From a checkpoint of a small mixture-of-experts model trained on Wikipedia.
Size: 14 layers, width 384, 74.9M parameters.
Experts: 1 pick a token, a softmax router, a shared expert of 256 neurons.
Below are experts of layer 8 (counted from 0) of a mixture-of-experts language model. Rows are named router (the router's row for the expert), gate (a neuron's input weights, with its number), up (a neuron's input weights, with its number) and show model dimensions 0-127. Each number is 500 + 40 x the weight over its row's rms, rounded and kept within 0 to 999. Numbers have three digits each.
After each expert's rows: a language model's description of what the expert responds to. This comes from a sample of Wikipedia text that the model never trained on.

# expert 10
router:489471483493484454513539493526444443514565507515466530469495565513468555519547433419518535521517557542538526488533478461471541508453467490536488457523497537538502497478469584568521441502487577409532453535483458483475437537524494556498480482459454474519511491520469502569601463485460499503483559507468519493569510483544579518441505456478481545513470434524505537453519526484504511565517
gate1:526472482471460506441467443496465607512510470507519462510550596424508498470449489513496469549498575421486514554503462436440481530511502510457532490505557452478543444563601560480510474476526549532533419526450479459520515575553511576490498517469516479455576507546407437550512471502550482517557563458487532402423495470479496453447433436497487442498461548437510536485470456450497481484498
up1:504444509493432517546455528478515525457510511534453496488498526486478480521463460483446494413466466494509566570512563491528513506543554494438507483514455499473519460502519486576449506450549486500513495417479524480473494467458523514533546487467463567548421483569450468612579474472538471538502538496459486429465497497519609473499517453626517540537484509503428454455453488476562448553534
gate2:488535514464485550450483480452465559543448560473493498506550566474563523520523497515527535541458515530462507522433444396567498552415535427403453490487516487499503500479561452483520492603462529542484490463539556453504505488524419480482496389523478550414463474505456522524537446458508487465473535541533465515497492516497483499560553517515456462427517449515542501508390555480505542517499
up2:483516524518502526560494557444479600454566460556471449458449471509481554502504506516451537514538398569511467556480567549479499522508488457471495526570513509474531522469467510534533547522489549449455524505470640427490462474524522509488418452431465441504490553527431505489494530441547520465443465546553514527465494486529521521440412526505489509447531483487508428491505550476579469554511
Numerals in sports results, statistics and tables, such as scores 2–1 and 128, years like 2018, and spelled-out counts like six.

# expert 21
router:506510503467494533519445499533522476458571513446461536471452439476546543463451432529539620521435539500409522517464553481519516453515481535550511512541549453563448514454546563511479490579564471534500549452492481482462451494482544496467524428542499502536523510470572435477578502527480475491423439571576527519477473429512514510526566466549475475509389556416530498531473639549417488522477
gate4:581553549499468486548542492424557539456491495468581510511536502462449414545473547522486507458504522518508479453507466543512506539483526509436467521506475565457524524524485475456539544523473447500486461489505508520597537468531484553434489496511449489515531481512498519495503519486489478481539512543437495486454427407438465477554423450445454504517483544618525582471554607512524534424524
up4:523440544524533466462561491470596482481455496541474485404452576562433523505512502459520554453539506484511471440498484523538455471459560539528464484523534406526506496472493421496484534430485514467579536443481522467462452513483443611493556486456479462491498429493526482472516535583486551454479585506616444550483570485535425494517476444438579551534509505452504534469479466555541502541531
gate5:518564543523442524518506412489451498446462438527557459494470532498510506505533460471506528487436470457513443487498511544455476447507480503482529553489489517547470446511489533465466493473413434493498508509562417536535520527522451475469513511515471515542536449484483481507464484440464434495457562505451460495499476481482475458532498530520523523490459547542515512471480516489483495526481
up5:498494520426519527476454451566525429462492474493534474514519415541429558501517547575419495486467540520547469487461546486552492522476495531485456536495491494529506461420497527546555452531541478543478471494447483406462463538471492420515437553495536481488477507520510574498473463487537483498541516581530493479534507527486513405536477517578501556475552523493568513471476474527484459457475
Line breaks before new sections or infobox blocks, and heading tokens like ==See also==, Personal details, Scientific classification, Animalia.

# expert 20
router:490430472536457499469486525486469502558463443521427518572484494569475554476515508516470492500546529496573495511487499469551495463478524550515520454487461470473524572452496458491503481487537553447471508561462528525447521449583468446484455521593506475473514466452420453446547526483535517562511563451474461594437480562517468543459531451550545538481499535562507567516527509532515480450534
gate4:518440484580440432486505524447449489537480451495480446547548483499460494490446515504537555531522472475544548492505465508432476452510466506570482423522459528497531509505458465488529494474579486501480532587443514505508498455500471495518469531547502475485543454548511482495433479509500525613514465510509499552556539472478554498584532491524549461446509450456475410516556506513544453457513
up4:525513479509474490450494510506478537511462465594592491463481430461484458512507508521570451443559469526423429452536532415562488565503577498579538507508504508510441523532518550494534510453588468521436551471586524569548530504511515527409517510426486502556454517500564472440476477510592503534481509473525494466574493504518480509488466521504526491475514487494513515471445463433575470546520
gate5:525536537552436469511533499535446467542511519477441429519445463509508469444466492447519546540559535436494517500451532485492505538527492525520560468534382515474534503556572524458559492474520503440409492578489532506491551442501456434507488501523493488452470568539485527439502514480546512560508459624488482539457465505545518482537488485568487522529473502483454514482439558500581524505555
up5:492526498450532520381405513484464578525437497479523516555444526577506448476496464540567500539519507451554465457506481505534407550594546453518506498484565509503487471569454534512482511489478530563535513451523539456495543498492427500505533457490449464497488493535547559501499506491459547449490513534544454497493529562525515522489441514536525534537549522492505580507507432499526542501492
Prepositions and following articles, such as at, over, under, during, after, as in at least, over 100, during the swing.

# expert 6
router:502528458510527469456492556462495510469604546516506490442473549522488468529457508489464482463554509526467564507513499456483475522550497557439491473525625486525534512459483534437460490498474484542465493547541517499484484555482536466521521513529544526534507479559580502484425472509522513504526485441478504477512534560442466456464488501478523505523555505530470449549516463490479504499521
gate3:572483524514472525461462458503495499444465491500506495488507509459484432498569455560429513512513487488550521428494520536482467503511451539477478451443509519526552457538521475505503507479532459468509477534566458420486573485526551496490456425513501484488482478474500442515506423518518507485480527534397506543533443516563486488499550492512547504518530412527492524505538516471496471430429
up3:444510447504536506531425497531504473547474433460446533468479451464463575506498590519522499473531537487517465514421454538553437585470428499512441500500439528451486534421501543533546536588523536444486454469518565448448497469507458478497509488525499508554477496506475501497435508484522524549469497535456499576536531497554558476487506530486443420461459495558473454534557534517531504556571
gate4:543522538562427522522531508455448535507532450402493588472468561456520500442461531519478579521535509478438471538545474467472403527538489464487490484546519548492556500531514569509470559467541472563533567570517483543449482542489542458559462490545463513468553471478493478512526487467515478474528425520519437508489480471515528484489505472519489438460459563470550380525417507524577526458531
up4:557520491468512431486496559496487447515507464506446532544525535480526476459574478496502519433474460527472502543491482474511493504507546510442496523529505483492519401507495518500498475547464497471564482503467517474498437449474616456562448460511522571473527510519505461438569476497525530466517526560499448534560438579472538519551470501579588508494489516573439475502498545491463502476466
Forms of be after a subject in descriptive sentences, such as was, is, been, became, remained, as in "it was actually".

# expert 4
router:526509535455526492563457577540472440462532510477456445480563494496539480497505485544475478521532414462483548459455558527500483521505536516513572510472433486513440523449525520566510475494536454473557546482540487515498430454500473532484471452514540511471445429509520483462555538532534540526417518549511526599525511538483487459425455482468474540480507552556472445488499482517543472503584
gate4:481516493477454463524427526501523510536498514528509525512510500458497489553491510528557518459453503551571545455506528516509443454467496548494555494501523427449520540540553516526444466445506499502485550445480549487535434421480527432578498565496459514496432509457500416614513481482491565493489576458489644555487559457534505538463539532491536522527447467510494486483482558544503442505467
up4:472450495485477544440523512533555585519500565536551465516513473531449590480490623503599577540498556522501551441447493487493446437469486500535507425577437510473528529448526463519518482513491498493567523513519476447521495530459450541477500465489514468500493468505443529459453515499617476580499480531545490445577506510452572478502497497554500498492528517551485460501525528454524528495538
gate5:467525503478497475545485463490427501504536535460489537530522502497537504529594465576455524514479443416492487505605550505499461543521559475544506515494485485537429461563500551593521615479540509520551445492518447475503490542508519557421447542519464473473459507539469528483481511470536506499474465513491544506455542470515540506497520423519530437526501455488468459524592409562483489550506
up5:527485550567481449511477530515462526567480484525531492484496509469537458473438501448523560448501501522473507434458468494449499422524451529502535504503514543403519506473544522527571466461492441513540457499523575486485576487484461504538523464542478515560542538441514476508454439499489451493520507521475506418508493592468559535467524565447491540476499501538556522479414493467440581523538
Pipes, line breaks ending table header rows, and closing quotes or brackets after quoted titles, e.g. ." and "), in markdown tables.

# expert 13
router:498477487440577535544491430487498528441503509515479498519571528568438540481506529521508534527559501562397438465511527473458493459598468479498471551437552477465465489461450441452458524426513543502502509521511543465494527497464476555471451589454501451533467451479479500479426543528523523533467454431426480474526551475578517515469501471490493487456465497508488488465485654544454491474525
gate3:515550548473539528550493454581468517494553464439488534582514569518616449552523536530442558527482587523449454551453417507459510498491516513554530505458454426461533403488480465404492502467502476555482498573558535511448462506511493448464556552544526489483478480469515496445552407482489459498529465424531515525507482501462527441524536480509467461541472439503470466562411555529516514415493
up3:531519510461522522455494571451460521527470553587435540538476540513601530556337552494492522496490539470518450520543489496501526480489537452559497530553459480631479521556528562447532527521481510508546560477452551532570439505541459539438529567527519469549486560460530499433447526509476488519514511549576486495421504469526529494502506524462488526538535519484550512492486414496506490473495
gate4:509480530526503501492436463458467606471563476591499485555532543557512509448484568491399588484472487549539460532511495542504546560487459518561496500503486427484469549485513448579503533556548532535496453499461492479485479478452552523487508464472483526514460543539571518495551558415499485573441471499502486481512478486519536544485492439536560520484480517490442492531470556505496441495543
up4:464501509575509529498544594492496532533466528469531564534502542507568527489483495519512462444528517470537507458488429480565426496520481450482485482479468500488581564481473470491500489502538448429494509489587494515515464508482519583487488482495530482471561461515417468464463481460551555508425488501585557580544602494491539482487481536446527534452532516475417532528536445492510473485487
Infobox fields for birth, death and location, such as (age, Born:, Died:, degree signs, ″N in coordinates.

# expert 3
router:468493477449543422487551539521497518548427448526492463546494531482442554511481566476477480435476503468505543526536524445583505492479516439448498465591491490524468498505550548470560533442487462519536511574481494441445505497443533456573507472597506549532531541535512473569556561467494533489512545480474499460402487553498487533549528465540499546489488493436513578537444482509518492503459
gate4:506547483523548437470490475499517503528491498483472485460491504496490454441416554493428488574558465416567501512397480502511515501458468514483499520503477541523546510503482528496475481401468556467444506460497539411479453524423433594452470515485467488503469501508570454536530506480517465520441510517513550409513487452553459498480496447446510508513503472443552545537400492536556485577482
up4:515430486551483506570527454491513527459504545439491479496562455480476475434489570485444458461477465525498518429448471512531409478523511499492530526474508501486529528524527468539487543518453505486503481561493529465384499420452552532476470489546488462498513512540481528578472566468506465530497540537504546485425505492547528467510518498457548480546571451451514462439497570547575481547500
gate5:468511568521522503476581523506465469503504487472493422484495434505510544597489461502489522534473543500464478517483471526488498534483535509485461450549516525538508462562469548544479544491447622460536459503536529542558442464428427443413595485509472471499524525456485539514443445463448524467499505534492497410504530481486506517504443413474486460503576535497502564519476532529485526566410
up5:467540504484528528524555475460373480521496533493542451478474457430497450503518578529501509501497513487488506473547500503435453467488552584492481564483494488531475562581532485546398466501520589410555495548408508564424492504485550460522461542506515537513562514517488495451494468463487475526553518533529576465475435488512466500503548495537537471549490494503481433507470473455526557483654
Prepositions and quantifiers like of, for, among, all, many, especially inside institution names such as Ministry of, Office for, Institutes of.

# expert 2
router:514566521532431510504525506547459509459518518419470523456504457526456530501588491522465474429537495494441489552497466542461495465458462503500523518458442461549460433515532491557562432500510447516527487499512438542520486495480465523594519551476533518556479486493455528527465501536547534476482468503502508539463496414488488540465492574420483455443518548597563488517468463533514511537517
gate3:525537480509472404595515503504493536487506521508500472485450507453613498559574514476548499478439466513509441511466487494493458468531586490511489481428497585474469502533441458535417498494442481516531522508461468496513485484482572522536460455458533566492541548582476446540451516481466530542535462518452484471560510446503548496503478508505511537489498534435508482562447589564483537558513
up3:467393403504467469472491465531515501450466471551446407513517515501527564548493497488554553542496513493513573520446475519463552424526538482539445519493513438474507513483447455549454548593452505458518480417591455519504493457516488530531479505515545405410570497467450467523383495552428516481487471464451501571457497548462526455561523409544543457545540498483538473489506527496512471456589
gate4:497471438411476507504483531475461513452494513424442491505518451544503568488430574474545517517592482474488526486466455516526533469550498520472497503532456528532487487523476499505509470408559505461511459473513464562485485450521457499512530474454506417563472468485548485503515491453567508570464516526496513540449507521528486533471560545559558458488485496550532475496469497537499435465462
up4:490571485433529528484511509515522534542466488494428500479419477502571481523540499423530436520493451488477530512500519503440546527515468468523440499480560531454428499529541496540461477538491518474441409466554508491493521489486482523526532435431491541474569564519544496455595457535485470484511489520479528521462521457494510463505480424396497505485465515452490522490568513559525516510483
Adjectives and determiners in noun phrases, especially right after a or the, such as large, significant, strong, fair, narrow.

# expert 1
router:489483531511482561435514479471567479481453500494449487561496517553529476528482417563582541473467528529469457502570436523446588447492569417469544474529498535502468431518489478514530494449536444579449531462516583529443528526579510499488470457442496489449521511513420448463482475538494536479544544448463485499517529576476505514506492474568476504539451483516524498456586560447498505449490
gate4:514478462498487429473463472503512517483543489535502450499495498424524522476461436481505484536583603518512379499455486541541547591547426443549529486485478469497500601540475550475545468506470537500435498455485555438477394500478527565475467493490564497462538512523522468583559455498475532574465495540475560469516473417505468457505465491501467501496525513523477472440477486458582560488512
up4:523470503416513468504458502523501525448467548571503464509460513525485498579465458516462517523570493481523474444489514566509476452445517528556559476473479460626472511493527452492528545525583391489474429465498490527547425569460505502488470470542516457530485489478540576478451382552494506581545531498517512471529513433465538510517483470460451521521496531499465426530551491412495486524514
gate5:424499497495442476424491514442517553409568480439464469517457541475503468583481493538477498503451578423466452492469530524530509510497509457505474576524481556540487451492540475516502544502527466512517506531458494507497449558474415520462513481432485484518504496518489479505437503499531519520522458529432486469482537486454475491519430504541550597537512488582535474548506508513505475509428
up5:549549403493512492520483517555506511553534518463495508514459484492521549548417517505546456496496537509486532541490516562486495534597470418467461496476545556505545565526525487466477508528502460520508462467511515498499469524490503534581531458492429479544465512508575469520475521490450497564464498499444355496466486490480518501495571470544413476510484464494482496572503532511513490476532
Pipe separators and small numbers in wiki tables of sports stats, schedules and episode lists, such as | 0 | 1 |, December.